python train.py --moe_layers=[1, 2, 3, 4, 5, 6, 7, 8, 9, 10, 11, 12, 13] --router_score="sigmoid" --normalize_top_k=true --norm="rmsnorm" --optimizer="soap_variant" --beta2=0.98 --steps=5864
Below are experts of layer 7 (counted from 0) of a mixture-of-experts language model. Rows are named router (the router's row for the expert), down (a neuron's output weights, with its number) and show model dimensions 128-191. Each number is 128 + 32 x the weight over its row's rms, rounded and kept within 0 to 255. Numbers have three digits each.
After each expert's rows: a language model's description of what the expert responds to. This comes from a sample of Wikipedia text that the model never trained on.

# expert 17
router:124095155140079125090129111140071136092128151083143088151151111145106165159121173146104160131090050129167058101086124134153108086114150054115184118147141158149127173168115126096117120113154076
down8:128147097075144198128154123152111165107139152138132188112136137099098118123155116100154169153113177172084074104108098143097161113123155132173037163134155157114173160140122064168099131209165141
down9:138175165185157120121118145145153066157129114134185089124116119133144120142103141113120121057187137120108133118163133157123149124183139121107140094169116120088126115143148137098063150101189082
down10:196046109167103091187152151148122084101116087112105058079127194131089143131158117165134133156129076138114134115115115175167177163145125098105118118118099150109155093079115140110126128163163048
down11:150095144140097125154137143139133112085095180132095158097139145174170105149124135113168119103100113135097133141096137149170131146147097100127155064139163151032150062116095136163080168104110100
down12:142130113121142159116082169149141100166173162135130169176076149167139140124144117112129124122100099133160086089088155126103160156129062131132216124132145136119122093119184187113127119120172099
down13:119127165121149104128168188094122118133139085197098116158188158094115146140152099094117146117160188168177164149126097114106088114128124109193109143095169127115066121182126223135134096182114138
down14:121041096095137090107153082084148092131121114058170090179111144107152084117150182049067130067104085112108106112158179136151128084136140131108150077103183129089114216063136104145173142157143126
down15:172131093148113088125206120111115159097092147105128185158098095178120073122093109040086110136089117127071165141135144146087131149192136146146158154123105161128112124102148135163140124137117143
What it handles: Final pieces of surnames and given names in tables and lists, such as -berg, -ville, -ov, -ez, and Smith, Williams.

# expert 7
router:143117127150145093112138140112173102099197123094117151100110092150064094143144075145115105076142145116180113159067125100135170191103183156128155101126120158206078192180161091111132126123197108
down0:142075117183159174142171186142107100156107173069133103088135163114138119097118185141112110147171108126112155131097148131177082137137113164170134106172039109147162126123153115038158137150139125
down1:194148092095147110151093131132180144139109052104097123162109063112093136087091078112180161164153115137167107128085125112163082171102152122117179134057121133129126155147177106149148161111165138
down2:120125107106115158173119160127129126082092142125094092144147148065103068126094131131129077191082154145116144102108171137110137127130167081155144159123136068184086100182160147215133166143104135
down3:068114122105119178163113081115151112067116115120114098096131121121144116169127084117141095134148126101160098144160092098137133131083195119124144159190127064103104156109108128149154152148117151
down4:188156138138098086168147139126142127123168052136102146151084095070112164185150108172123093112140057146154107199128174159064118135126073144141099124157134120079098174172109057095179154138141094
down5:141155170084140121099150106061098151129178152107110165110115131181108143133138071146108110121196150077143087106114151115154125152144113123109206140169140137114120145084137143100094213101070114
down6:163132126117106102136115108121177105138072164108157121160189120117078120095191136166135138165108100059071074112138127140148144129159108143067108128088106098092141160084147100052153144098135115
down7:100159132111113131158120129105156150157120101098137085102151197106181148127094119194085184120080121121144062147067117156132094132087130128135132128136195082203144075135112128117123159175170115
What it handles: Month names in dates, plus pieces of geographic coordinates (decimal points, minute marks) and other infobox numbers.

# expert 9
router:103137097149146170116071132143097132116113133117168124074087120157099192148112107117100108127163087097146121075088064125138132123141173128073176148144179120160109148163104167079126105122135139
down8:096101085175087154097098101141119124098185107175117148107144160168141165078119155131124147076201079129157109080125153099126194183131122114114154112139118129168082151143142109088190158107094155
down9:118123135100089150115040103137154167070104157126159100114154119166131115066178101151155173085066065142175133140165118132155137108117063103095103111148136128097147216099146159114135147169114171
down10:121154088098131117081102149137193147114124094170117141166178142133096175130090167116165077160106114147163130203157132076053146079142112117100183096102130142127111143122151138159097108177132122
down11:114087116129176114108122175034144136133153113142139032126126082117110115108120131141155152116121098164150137097152103135181043136152142096155148175100133137103097084164122130193147157072180117
down12:063170116102130095083109081167125086113085134092139096145135193109135137177132153138104134080050129123075128133090131112164160168113107228084114153141157112146168113108063155197142094195103074
down13:099049156124185125107068181105112105148078105145115183177123187107130121048140159138129129058109121158137127150098160081092108149057040225156074090116107138117147166112132163110143115136111122
down14:220177165114180149156142162139188141171121185139165135172149172139095131109154109182084084046152143135107046154177085132093118127172111138123148184208150105109140126141054088110116141100103148
down15:103125123139123090119078090134173140156130168163193176155122159118169125120097094157134161183198121118134122139163127090122133154159153141160081166150122178145179121111067117132134151095104144
What it handles: Standalone numerals in tables, scores, stats rows and counts, often after a pipe, semicolon or bracket, e.g. 3–0, 190 lbs.

# expert 0
router:086118141118124090108098120104107142083145134073134131123125163157125198122156143131105113130123106146144128083084126061141124111056192089113193079152167112175116193170188116167073121142118089
down8:179154089163139107071097112124142103146177145123142178154175131057166106144120119134127164129132103104172112127102140201139113133157185177163068125095111132166096144117140078117098173138167097
down9:210116092130148160145102114168110184123117191123134115124135075025056136123133168089134176067139183101127129137088134126105250068108099185136102183139169108138164110138150119176120122175139063
down10:116156096117171053111099156129213126176139121100129102116121134120147159124152153167153089069130160024153124139114235108159042123141106135123103101103165158151112074096182123134079081128134064
down11:174093120153118124103120068078143117157099123178147098120180125144184184081133110164146127132147189135156165057168106083174126135150094142141115132100076115110047138128068130096162179129120126
down12:109070155049201121123129171146131182099111171093140091124121103127144103206120135125085198132127131225153100144081129112148179086085125138086112094086129152126156115126171199138094151090120135
down13:097131134157181117086144095214083131144137141161107158133109102193129131165125072169123191132118191121125151120109116075067083133095130117214131161110138120141122152111168186189142147113114124
down14:110121102161090086128170154115120120123147141139141135128166121149134097061120111128125119102136088183093074167140177157147082129127080159163202135189097115154157124138127165142114130148146091
down15:124176092113214127098172116113173084058144085173134198103151125144127149101122132127134130203169103101122134099168086122164138132094064094095112197095093066158138148099070099104100127107167192
What it handles: Pipes and labels in table header rows and early cells, such as Candidate, Votes, Score, Apps, Result, Phylum.

# expert 20
router:136143151184124151114155087068119114073157137120099085120102240144115140117093094181140139139140056155095145121099110091119155147076176122132127182154153183145139179221054141179097116102108140
down8:061155136134127153176131078086114098125156091109084160132151166199156133072150122140114126159128169196157136125132134086105161117105148122167116108057066103128113118072168070193126189100194183
down9:073141128140132136156147155096189149108105132169106159109056077127109109116168093204139144135104117106119085175162157113167125083106155128140130149135118100115111133163131118124149094112145141
down10:132020116130120115131118181066132114087142178108139136136149063074112127109088144205126170118106140105208217165109166152163156109156127120191121130161163062187117090119180141136110150117083128
down11:074153119092205130134125162115080093105191105104114172158172090172130164106081094122124093103183144142119131111110141112140119130087158041116137097185102098169122145133121101158160155163132141
down12:141110159099136061066071147195129104060118089056156090157078108151154140119115120168156142117114108196115149143118167138108135113156096127092143123127118151055121131105136153159100132117070115
down13:141101135151135121179153128082116137125156178129138115135101084072139139116122052164154115173152108090113134150123070141136125188105166132087103167118091126134144084110116094049138124112138139
down14:156128170135139087116098093125188136109107098134145255164104141126131104125082141142102096132133129123134184132135155095108093185105140119127147122148074133175079178158129107118165141147147139
down15:164070082162106114108114141130193114089131122138086178094110072154173120065179187116163124173118090112138140108179136182163183064111110095116120076123073172109134152113134119086130131127176145
What it handles: Main verbs and participles after was/is/to, such as used, made, played, located, registered, headquartered.

# expert 16
router:136155102146127059118088078124077127112157061052108051084107170126087165180159151132045148095154133126120176125041083152093168120097121112140147137134140110126117150123176107084084085095124144
down0:077187134110140226174128132127139117152197109108144100142130162152112141096162152205132148105153181148137171142100107136122148121121117111153151110163112136127104142132151115109131198091142117
down1:184138124120123110105111176108127128166167087200145116141121050056111142135113137168144142083132196150113201136137129173112096077171132168137151140102025148153105136121140117099120111120174120
down2:152160082147209101149170126148152135140133150093159127104168174100141135109142188150101091127113136158082141170168087088123178093125154130114176118123143087158110132202188068090148116146090159
down3:123171054133146159135143051124117127079118137087097073176122081104071112132126173154092129148138122138073129136122126131074106162165137156130144142114206195111138141109167098063122137133121138
down4:151143124095166113113120092134083147137112099170133169153130118110120083121125142124128094137154162151137160092108136132136155165081082085226147086125113152135081146136103080146137128176084153
down5:122095209151151144139128104133162145134088158164129125105160122087110143103118094151155093145076142112140147223154116085117075070177141109093094148148154105141065146170118088153091122124208125
down6:174201111124150116124055158149118169138149140056131084124148095135076051131142150113152120110122153154255068131131091128104146112143144168111056096148145108147121088181169121104107106173152063
down7:122101096170148100066106132126080198228152105177162146155150120176109133140175172120149162187105112140102127115143182162135134101119118127070149092138128177067136164169107126139162131138079121
What it handles: Clause commas, and, pronouns, and auxiliaries such as was, has, have, been, would, following a subject noun in prose.

# expert 13
router:090067193150103102129080127142121116103131096073095147107096183147144136147102180169133083138109097124120156158152069127184090157139197103094183145166092142171105173160107146131084143128148133
down0:138145145107149129111150155101110094068113132167110143136113109141039146088133101141090110127068087135158062156095137113157110103137153119171117104100119172109115153083108114133166128081126100
down1:091074062146109107079136105114142163136104119075139117142144128171093109205170176140094142105181154133132085179174158117143126158176147147137115120147176128154111136121201125115153136133149134
down2:152096166114110102113088135097102107180113134146116102154096115178120136110097164127179087110104108112114180106120118187157169083123178087081151098137167128115126114115099130120118184137140179
down3:106134145144128099169128091112109112135167095129147132134141126146141162107101208140135120158178105128139135128100157163084157104156124092106128105119155125159178155153119140158131128084151136
down4:104103128086078135166108186140090089092116145120036132134077128085137100105069149118156129075114129161117155143090115176142098084128115120147116153154131125081196102137083128154127143078150116
down5:108107174166110129096074165143143091069170152106133095120158148131135121154146064168109140093174096145113134100114147145147133123118075087176155172023157058107132135096138114095095058104111116
down6:106107116064126078109126166130115168078117091164162130120049130075117092126044146097161114175115084155095088122137066178170129144117080108042117142150111166183104098097165125151075138130165152
down7:092114133099137139085109113115133160173152106161065165135107156158154155131158101129159141122120189149199110094166117096094158146084060078134198123158101150088116125119052132110172060160130142
What it handles: Adjectival suffixes and descriptive adjectives in expository prose, such as -ed, -ive, -ical, different, small, various, these.

# expert 2
router:132093098177168102074077161136172192077181140091146134122110139140114189119064139132066126080171105130147108124092089096104166088103192095000195145194152170167096166163126123112114129106187130
down0:134160110168125125106178147075130065130158111219111148158126135155114107108152100088120079100141147126149127187120093138117048120127164171142084097146121142134133096172158112122158121131157136
down1:165125099155161080100108159107131140161120134125129128110134218111169145136086142123091134146169096185188084087116170122112125142152119108108104079123122121204140165157022094118101076097108122
down2:126107104145167192120116112110064122146143060102100099108129118153118104145137135116106165163047070167135155130113124137130104116151107119143033046182091080053081144141171133119103106190076135
down3:125152142109123101042119096130119094106133137175187135051154126111115113121121131081114122109177119170181116147147101112148168129146057087172149097099133116039164122171142131113144140087174089
down4:114088149119159212179070096075137118124142150211115111146123166159115143211148146143130170092088122105139166147114087121154153148122133096118176104159093172087133203206150113137164143152166103
down5:116152118096154119133151153095110170104090210161121100096078141099156054072180122126146119097123098119118060143171109121120144138074117146079069139122098136117093069086123090111121119130157125
down6:070118084097133130151139153100182120102149132092202085079132114117066078092151116127148156148110157090118121142139109168153211120092132105143121142154151117128112164165120150139123167126151114
down7:118124108201139123093151174161137167143105109096225145117106142170164142119131168135159102099158113143134108092133117172085159115151064121138067159166098118120128172145144108149159166141159156
What it handles: First piece of a split word, often a capitalized name or term, as in Imp(act), Am(ateur), F(útbol), Rad(iator).

# expert 10
router:134143136186085095150103120064137171089120137086095107129114145188065173078100151163102186079142107153136160080134151050120193147128109154087149153114129151112106163122131094109123146138207127
down8:080164110179077114135120103095172099091097096128077094098145168138177131131159094100155132148120173167168104156154141172119171064168081091129164128029133146098116119113131065141099095049090145
down9:122152124113116165117151114164178091141120123131116106119166137111103134164086176157140092086184169195123132198136123108171121137121115157104189105124125157148134130151144145115132106128142082
down10:105134100131171129179161094082129118212119134158146077178106151098079150143192118120045148142073103135178106171113101106153096125123132093088100144123130113112095170096223117115141130125094102
down11:105094123154105110152099173120082118108123071199156120116071147174081136067069093152178195124110129127146152098128117112140151112133158105051123146161096170128158127173139070179142148143144174
down12:136163106173103123106145153127110097073131168132070118127141150107082067086155146186125114137135095130153165107138118143111099123135056103105076127122130122112158136146100147107128102157110080
down13:133181155144128112163170128185108073115176113138187074093111102119177158167114115152146108015134130048181076093114094149117141160123183126145094145106103173156125130122099145074130115086098108
down14:160126173054135091110142080125143120099096100128102168197125159135110151020129168108102137086134199121189141102176144164096126147166123161114168149130137099165107127093089140122190151135195160
down15:183175105078146163163089164098134105133120117090146116191135153129166141145133157184176068117150116147150135135133111168092137165196133177114112093125159104112133127143144120162078165134114111
What it handles: Equals signs in section headings, paragraph breaks, sentence-final periods, and clause connectives like However, Although, while, which.

# expert 21
router:115109119149082075115116145145082138027131140104086122086144135103139144131125089151086104119114125094168161039128067105135117113079143137106161152143088152118128157124110108098137142116124101
down8:090087157097153154157059094068129100089089107038154115040144106156142065153110119105152107127127174127197119103142149076153129123131087117149113149148078125139123150103168154137125090123100153
down9:085130107104116106153136130168141118114108068128148132135101162142114150109113173133157115175095162142145120098147183114079119118189122105154209101100131116162161102169112169122098070085127103
down10:153159073115143104171187123129159107141110098108123144038075153151195089064167143065158136165107138126132045120097164158110099131131129120154125128148161122149115113105144125157110116174073161
down11:133175165131191107106126141120129081140140117132125159138133130089130069160120156133141145105145111111100105143148176073086100129076145159172101080073114147077188133135109176107119144153063116
down12:181150124140130150099153173077157127166119102163119165149142101153136113133116096071181122130189127138078169120153189173083107086105095160102131135160212100129102117161150121147114094153125110
down13:141118093157151089149133147167113103083143098133101147126136133153159081189129146071110130185078104163134128135095104080154068103161132124136143139096128118101135138092099182066133119080077112
down14:169136159145042131155099146069148097126125091090167151105133149125116120156127117101116154103185142065107131143112157118128165103145142136105198079165085100112141151145140176150077116125148172
down15:173133060157115134079131118124142152141103102100115097074098153093079161146125092116163130163148190178126119119154132105108102120145095154061140170099085105116070156088210104135167109202199100
What it handles: Plural suffixes and the final token of sentence-level nouns or years before punctuation, such as drugs, players, students, 1937.

# expert 6
router:130157152166076148091123134148108145122192135104160129068097109128041145094056167114134156109151095119138112111137114144170184124140140083095128099150091107157108148139148122133051094117143073
down0:152166136071147153117099097136137069154153111134138145075096131158188165096072170121086069170137166132152156101156123073068151165112097136149098077158107090120154097113127147120157155166155117
down1:131101163121100148145111141160152123034163100110153109123155096186151103151158154118099080083154123148179110136087111186092124081170134152102124152136201146073146129137145169178119157105147152
down2:135101113195123108116128116137100112130097086081149088167138110150121147081124091128191128159115145116091109139109114091111139164177131084112153108125091104153134152136098168134200115143116164
down3:093142156071094120110129073106176153161188146114181187088108146168126082128094111199122129098157152078126169109126098160120128138105125148113089107135110105124124115143112079120139161165141087
down4:141161167117116123147145077146174092149153135146141120128121131063145050165114151104149124126099122134062149155124060104167111124170134146134165095067122130091093115117111141136121138153129103
down5:139164105154128148155173104106110090124143105140076113142107110110142099144065118084089149131113095155171114105163115161164134142175120107133129089093121080091157145139095109083151110147145100
down6:130155081168148082113116126157074175075132157086162147160185119157117140060129205123096149089149151091146149122121145112119140178131083117151114133064160109113137093119143146059138148155089106
down7:106097143129132134089158130177176112114131118114125109115207073141118101112081152172175099154169151135116149127133122071144149076086113123139121168154104136231127094070137097154119099157127186
What it handles: First names or first pieces of proper names in prose and lists, such as David, Michael, Harry, Ro(vshan), Abdul(lah).

# expert 23
router:093125127140137107120049057084166150098137151119189094093099170112127128102094106115117134106165066102151133071091096157153084139091138119122152192164113132162139144171128130127156187111092113
down0:136196128121110137140109122138119186103128175137121089084057106166126151123140093113117171127093184077147100081096130143123168181158092148103168145191117121148152171094144096107115154098131153
down1:126107106122100076089106102107136110098122127175096143141159092169173167153151072154152131102102140141115141123143134049190173119140125123107160153108045107170107141103106122127108175142115127
down2:081137110131038128095155068169106105140097151151171149123199157116099130116101151150177120082102135090138124164112158185117110095141148118104111112139095136086115094190124165125074150185110118
down3:113137148191092125155092131138122168115151136163124066137160138083200147129158144128116114174112115164124164108127112133136063133152144094119165086157120124114097244110119119100131105114122141
down4:129142102075115152115150147085140138087188125121116138106078084181086104135160121102163119193127140153113153167190087083093124095152152149148142099155176148196078128114161104122090038100119098
down5:142140112104200135152117105108127187155136110113188130110068123124111171088145113150102159132152092157133160136127125141130135170154129156053181140151155187142114129124180121146136131151176117
down6:139089145121083143159215154082095139056093120134128106148124132061128135149160125157087083113095093122105126118130086157097198145114211134155157099039142108162107152107159045143172130172130137
down7:078124114095104082073191138108092153160109164164105140170105114135134089121130148147161156142111119132120121144140141126117173177134183066169122122154211080111087149089106119152109044101113149
What it handles: Content nouns or word starts after an article or New, often in titles and compounds, such as World, War, League, night-mare, Contest.

# expert 12
router:109084150158113102089110128089159158057153164107130102102133182091108196215160155161105152082071085173119093140097118100171134120079192124125136121184123196143139136136088141116204117093134151
down8:125181098086192178112152097071126112088143183086104095140096133107112130146146151098139119149174125144115113121139098094145155169186130144104140087177121154147113095130111067113144110162095117
down9:104184155155213099109184078098148119088091136146164165134071149147107180106087145174122127109124204177138144097170140185129126132086148163130153098118149161048142155108160160125083127157126123
down10:091102157159136089088142148159122176149150111101090115115141086150157100133136125165139146083137123116138096204118145127114132124132116147121120127133150144138182106151091145134171069155145097
down11:127192114166154160119164088073125142121098114199170158074127181080085134104134137160141196135087126157114155175062128137080127138098128127169121177093137110094165163144120100105167154057164166
down12:111094121130161093132128112106131142131193142151110102106121165157077113148111102133106173156149153145150079077121103146128124186110091182151147164124104147091205137180091107116135127100153136
down13:092163101116110123163091146092216143147143123117143102112177149159129135142133077125101117151168136139080160161177151174116143141088211077118095167125115072126133134127116052120105071113151148
down14:126117047098166120077128174153137140124148170141134151118138170178121118119115110177099111152122148113163119151128118139123109087106133096100155150115152128130116135133157178157127089185122145
down15:129129148163235136128119104135175125098095133123098106160112111149126102162068084091160100154152129075119106087090172137150121116135080179112096076131171140185159155086086159154158222110055080
What it handles: Digits and number pieces inside figures, percentages, times, ISBNs and measurements, such as UTC+01:00, 63.86%, km, million.

# expert 8
router:087086105158066147076094145089126163087179128099094121089081151090088185132136115139120095115097134159156096122124099057074119184097160098086154092117090123161147116148141070097092164039104160
down8:138074111127130200126115073088153122133118196141124179092083097142113107112087120151180144145119085133098120144077077112115165180148133104100184153113134077121110141101178151084154072112145161
down9:111155146140078153126192093162121095069143128097128168163122136079193093133181118138150159071030174138085125155111054149155051117191044072184160128141114096137119095142110145170128144031088149
down10:144147103111123088168101094115131094122100148043065151157165138092135087119159143131101110121102172091125210148097111117106201163133158102073094089056152125133132144106113176151147071139072136
down11:134187084086163101082166151098147152117111054134114106150162122155157159089137121126076147109095101107195177150098104153129153127146100127067134105170121143193140099161143099164170090147138153
down12:138158153085129077152179163076136072143159106186107118154169074127198158098177114125110119161100131191105147119140107187157129075092152111234116110134070084117148171137084142134086075109119156
down13:104093149123111188107100134114123156114111205135109168201130097194191156116157138097156152097191132159091146090072118160152163116109102117070100086179077125106135133164108133140135157112110130
down14:130125149097131121134106056155158168125126153118126104115140146136125158116101206129200148198171136173147104132134093091084171089119127083092069132112124070169129154146165168122126222142114124
down15:055155149147074139209107177086118156111126135098124074150131089099113134136150144142112069136118121152111104128201106118124099172174086105143127143191173092167067153071091111144109157123133139
What it handles: Pipes, closing parentheses and semicolons ending data cells mid-row or at row end in numeric tables, such as 18,892 |.

# expert 14
router:043138104114095122082151076110156139098160104098190065101110175137142102122168092150107119026113072110123131054091171108099141125119127100101121129216098140142141146125164143124147108048213121
down0:146145111183155160134128099126142128112157124181126121092169166110169187122169107132147164166155055117083134103106167166113125127141185151181096159083194167160105139134145116183083065120119156
down1:086131156160129150135069153159120200078118114142107152094086166113125148165121199126163113051115103135075144096141144128138163184088131128109131134144121119202118140137128137102133153084205129
down2:113188055129109098121166140139202147093117100124100178096144088119136171105100120153150118180156187130129133156115057176150100081093164089128102142136136120152076049115092105146125119131115153
down3:152171105131121133140089129144066128161130102169177124131115131171130101113133150143092125134140172082111167178159137236115128149185108040131126072046153121165128159130118095148159087079143178
down4:152111122156181131146117153181144116116118157134139127130183177146113111110124120072130055157137119172120103147158047061138116128141130144153131136139104161099167093100136140081173064099132072
down5:131131110117137098144066089131119127093148142135121099149083119172127167062123113146106103141103118179120187114107156187142120148121122137165112163110114104159142158138071168117177139090067155
down6:105139143073132135113125155148151147163119082124190118078106193164169110152132128096084110153074138137068097078169101206065123117136170127112105124109150113118135119132161122155100138109111127
down7:129092142157126135109130117178147076154086116169113057130141076151140130107172133128138145158125150036134100103146072166116084061151149148077115120205092144105152156147169119130111197111104131
What it handles: Lowercase opening or middle pieces of split common words in prose, such as dem(enti)a, cu(l)minated, ph(osp)horus, rec, co.

# expert 18
router:141121135200086104120118169139154140109145097110062168088073164138065119117092166167098131101080098193167155096140151147082116130107165104131116124200070111152093132153152105138152131127145070
down8:158132150111156131089126206132075115138184156132118153146119156147158199113061120121135103183116144130116158087105125133156076133148109156088138119139137154122127102168053127184121172045140145
down9:047065129135132152141096102113117109191142161168141126143164050106169148100116141157170112064089074096072114137087123146168110147118130105127147136111149177118168177131105149130107160080140153
down10:154154111155119101083193153169112115190127139116088156128119189133136111105140137094154121105153074162086102094105135138149154103152119108140138126222097149130134116098138132152185090125151114
down11:117148096103125132169156113158170188111204122094104042070234161122125074092137100152121163144180113164151139165117101126157161121104087112141096144160140072084138138114153126128141108131091114
down12:053113162205126052129103069086080121142105086173123113145124095111161158103173110151120080146140086094168145153122125181132143149092154103128145122135136163158085120117148161151154144147131101
down13:201137092148139150105170152125068108118124197090141089110167164103144122159064156078104077128171104122145067144138160139135168170090118125142156152174151169119193128167117116087147097097092121
down14:079120108164077129142166130104119163089095124123113104098119095122135123088107118182141183137109128146088121098097158125169101134182169087142113116099095118136127157071091144181121096127165116
down15:107205134137109174151161136142063101169094114081153119153118088144080135151129182134133137123099191121099122114139150153138069162151164199100104103140131121115159081108132129093127071149193142
What it handles: Prepositions like of, in, at, for, to, by after a noun or verb, as in membership at, attendance at.

# expert 3
router:128121151153074084148130079141084177133155119119168132120105117159118167112120114126076137136115068074112080102088122101115180115125107095116125137191071139124135170174179171117109166108152090
down0:141107146114206065133156099111150134099138091121164150155155110134098150101162122136106132128167153109101133140119112145175179141104118153173078113118070122128176186117119127136135157122163080
down1:148134098136123125158135093173159136142118132230138146144145130071125079103137127136118138163165126130129137145118105150148097086125046108156110122114152168160149153154213108109117116091142096
down2:105138095216126128141121157146073145124172154060104047088185157128131139113121155117120091123112063154095112157092179075126118112168048130137052165129123149118149127154088096102129097121154073
down3:121118140114082082133109132153131101020118118172157177148117094152072121103158157116098108085065121097101120109108150180139173192173131106138093108169126123074099133181141118145152145081180161
down4:119168128243103139153126099148120112141170168141153125147095088133097166116108132154137129187144097143114138091114103107187107107108077159067201119133089102044149067052105094156184121173082090
down5:148134146135114067144134133086071103100160113127090058125166159069109120147164127087104077149125146155053125137075103103096069168107183095117111111076141155121113156160090154133141097138103172
down6:154142076097101134157137169104139125088196153117156091160174134111147059144111148195145156140185105127094148105087127153142156089148108111043106131092128124161140124145138081102129103129095148
down7:140121087089148158116156102090132099131068150093073155187100159152150105114143154105132114146068104122164089138144116162122130159133152095124147145124158163194101102131092151111105082147115118
What it handles: Letter pieces and accented characters inside foreign proper names and rare words, e.g. Pot-che-fstroom, Du-k-la, S-é-bastien.

# expert 19
router:054139131151107095148114098123100171114184065114184145122156158167101167155158115140152121103146159174176112102094125179112201103144134085119144133168164126154112124192121093101067131145110116
down68:143117110150153119109166157099096110163172142115113073096155142057113108193106109117175120100192119100185066155142110088080121113122121163123110176183117151136133139114117147160124098149096102
down69:126149096138108113182129177208106074134242128156137130129134079110129098134150153093168133157122126176119122141125205130149134144156160147121140174139166112131124177173193156109170117127075110
down70:120142083115094159141144113121135113094117106157141089104145131150137118108165122142133088168148151073174151145148105137139113087098182148101106124181144085143173136125100113117117174156178219
down71:067088191121109127100097167108107159197120051178108184160082180126106126117090084163183100149070125110109192107148122172130094089187191147143145100144104169126132142161111179129151083121146122
down72:104167111130181117102113125164172123140135090139125105144130090057156159093084078099094140110173127157135119077160144095116071125163155177168150119052128117130122164099115067105156123083155112
down73:144186046124127141090121121160120086127142071177093153131147081127123164079130150132143143133103118083122133106064160146160187132106130161167142104156106137156163112138117133171136151116083151
down74:160147171087143089162118163139106124045158150132080063080138111086129066113083204169140117148169102132115148083157064131118146171107117176134153175163085113152096120150120120177144148067177152
down75:123160149136179098094104169136151099101164181122136094132117088136128129062125159094145156152126126073168156100137120238157167111161131140180088214120115109130088146080141131113159166137138114
What it handles: List dashes at line starts in infoboxes, plus coordinating words and separators like and, or, including, &, and semicolons.

# expert 15
router:143121093152099064112120133143126118097220125129167105098128153109121190106148124169137148141090101123136089070092109125143163149136124074108128140142087137205115175150116125145107068160144039
down8:159133089164066107043139139165143130088148134122187163127148173112103185069094116172121132118113112112162154121107135066117136178128146066059148181116117110090110114069116161163151098133102129
down9:104075117115055135145188184137128146095073154119216074122156179105155076091106171168117126096136107119108139139147098166150158118155103127129081090124104116158127106168123181098068133105130126
down10:085123131125187170136095137165141155159116121144154082056123130145083109161138098129134138072164160093090121136099089196169128147105079167100087086075104113136149129156044121095107109141115106
down11:124151169122121147169107181118153167143132161148128172108132132139130106097112112119163145084111083107067109066098130120181131149158145133076147163160097132113116167123161132109102151106191061
down12:092104106133156114152124095156054121149174109141133136136139093135146143156120092143084076096111075126116087163129169197148155147131089035146117103040133155063141157099050123158138116131129142
down13:195109132119125144067156138114157128125154092171108130169133076114108160152054106156106101136107060169096107112095099115125145150165104134154101168165109173131135172131047105069145094131107099
down14:127143113165104142086142110150159106122080128070157162142147169115134135132117163120135091126186086099148041111167163116184120075117107150133135156133120126073125085101122142122148149123102129
down15:126130128135167133107080087141096128090111154088087134140198115136112143160162062214134092084136154132122145160129121207092092099136148144139150087096117129093103076093116127116134100152124195
What it handles: Field names at line starts in infoboxes and lists, after a dash or line break, such as Population, Born, Coordinates, Genus, Producer.

# expert 11
router:123092111150098103165117133102170190072139139156187084090092081126068170159126124137120112114100138157187098149102106142112160123065177098065120100118168109151107150114172192128083076103129140
down0:110072110119139075160139134120136171133114166125075144102132110132178158154159150140093181141089124086141112197121134135107159129138235183138116187131142102115092157168133157105150098131150078
down1:131101122133145106139142102111139118126119149060035153122164159140124097100154149101110119153123175188146153088180104101184132038110059157116138111074116123089165108131135098136154096142111125
down2:134065114082138124103088150089153086105124115202172078123163126159120160184110170114118136041103129075155090137117135029126187103104086067129066153107151129077148173186106107114155099156132167
down3:068138065108188130090147136124079122160112088192155134123154193051179147135120197130117127117078103088117146187109117134081127135108170146088150087125148200096184112169121158144093100110131110
down4:094160106174122161111124131164122114117121096141134052100107106142140158147161163152155151124136156138170134092076107134116122121126179117122199123124123161069146150112075169094093116098114124
down5:123158167088185095117128117174171136136109111160123122119109124088161090086100158102126088208128135195108126156130118119074122120154134170157116174135118152131094140094197146137126085149103138
down6:157125119173121161163095106150144101115185157154102152171067149153120144119166162141124098118147128146128114137119105156151096079142096131157160043144146133143096082138153168101123150128125062
down7:119152094148176173132138091115071119129028101172085073122082159154102164140103136155109169117113167163140123116165165118091168148156155102113115165190111107071163124153106120143116080067167163
What it handles: Colons after infobox labels and subtitle breaks, commas in places, and words of song or book titles such as Love, You, Story.

# expert 5
router:123087200130112127114051125079102133118141152101107099089110139169120125130114157208109115145107116114229083135130061147151132092073130089085149137111152089164063155148079140164167132127102098
down0:141099104147108167157155118136113167179088084111120127133088181187105118082100145117126051124093095153134077170087126163158118176105125117096144134134119139161119107097127119119105127061129225
down1:056135101125103093107104106138070141109071068082168106123150141133149181095125094221182091131098151170119145099159158062096118123094113106160136086119091100143086136111104129112138138162140103
down2:108225106137128098184096153105121149127162122148117168121147212124146127126140142147111092123141134179099217134098114062128152121157120117159094123061133121105110143158095105077136063121130137
down3:121076135181091081109155090109119159152049133090064130148076168149129065090119137166152075162073121138113192120212138166172172125179069185108090098088110137121100104086119137134179136094145167
down4:157110098086107152150126150164147120130070114124059141129088149098104154132093093140052147185148170098109132075141142100063112180112103169099118184168112148161145144105136151132143110146120115
down5:148133135187155083063144122185135105124128095078147082128115116098122122112091124051178127134128121139115101115069104114121107185100095097156170120129133105105140124131170153047116069105068125
down6:046151124077039207106114064148082086093157154139090185172151163154155114074079101105139140127083157100063128145120053115164164100120090162164168120099129140088124179111168104116131146165172082
down7:128113142169113123052107144097114159115178190129117131113125096110175121127125085080096080102126142119094184100125131131160105147152099179122112170159084135168129136138094130131131098105168146
What it handles: Nationality and scope adjectives (British, national, local, American), possessive 's, and demonym endings such as -dan, -n.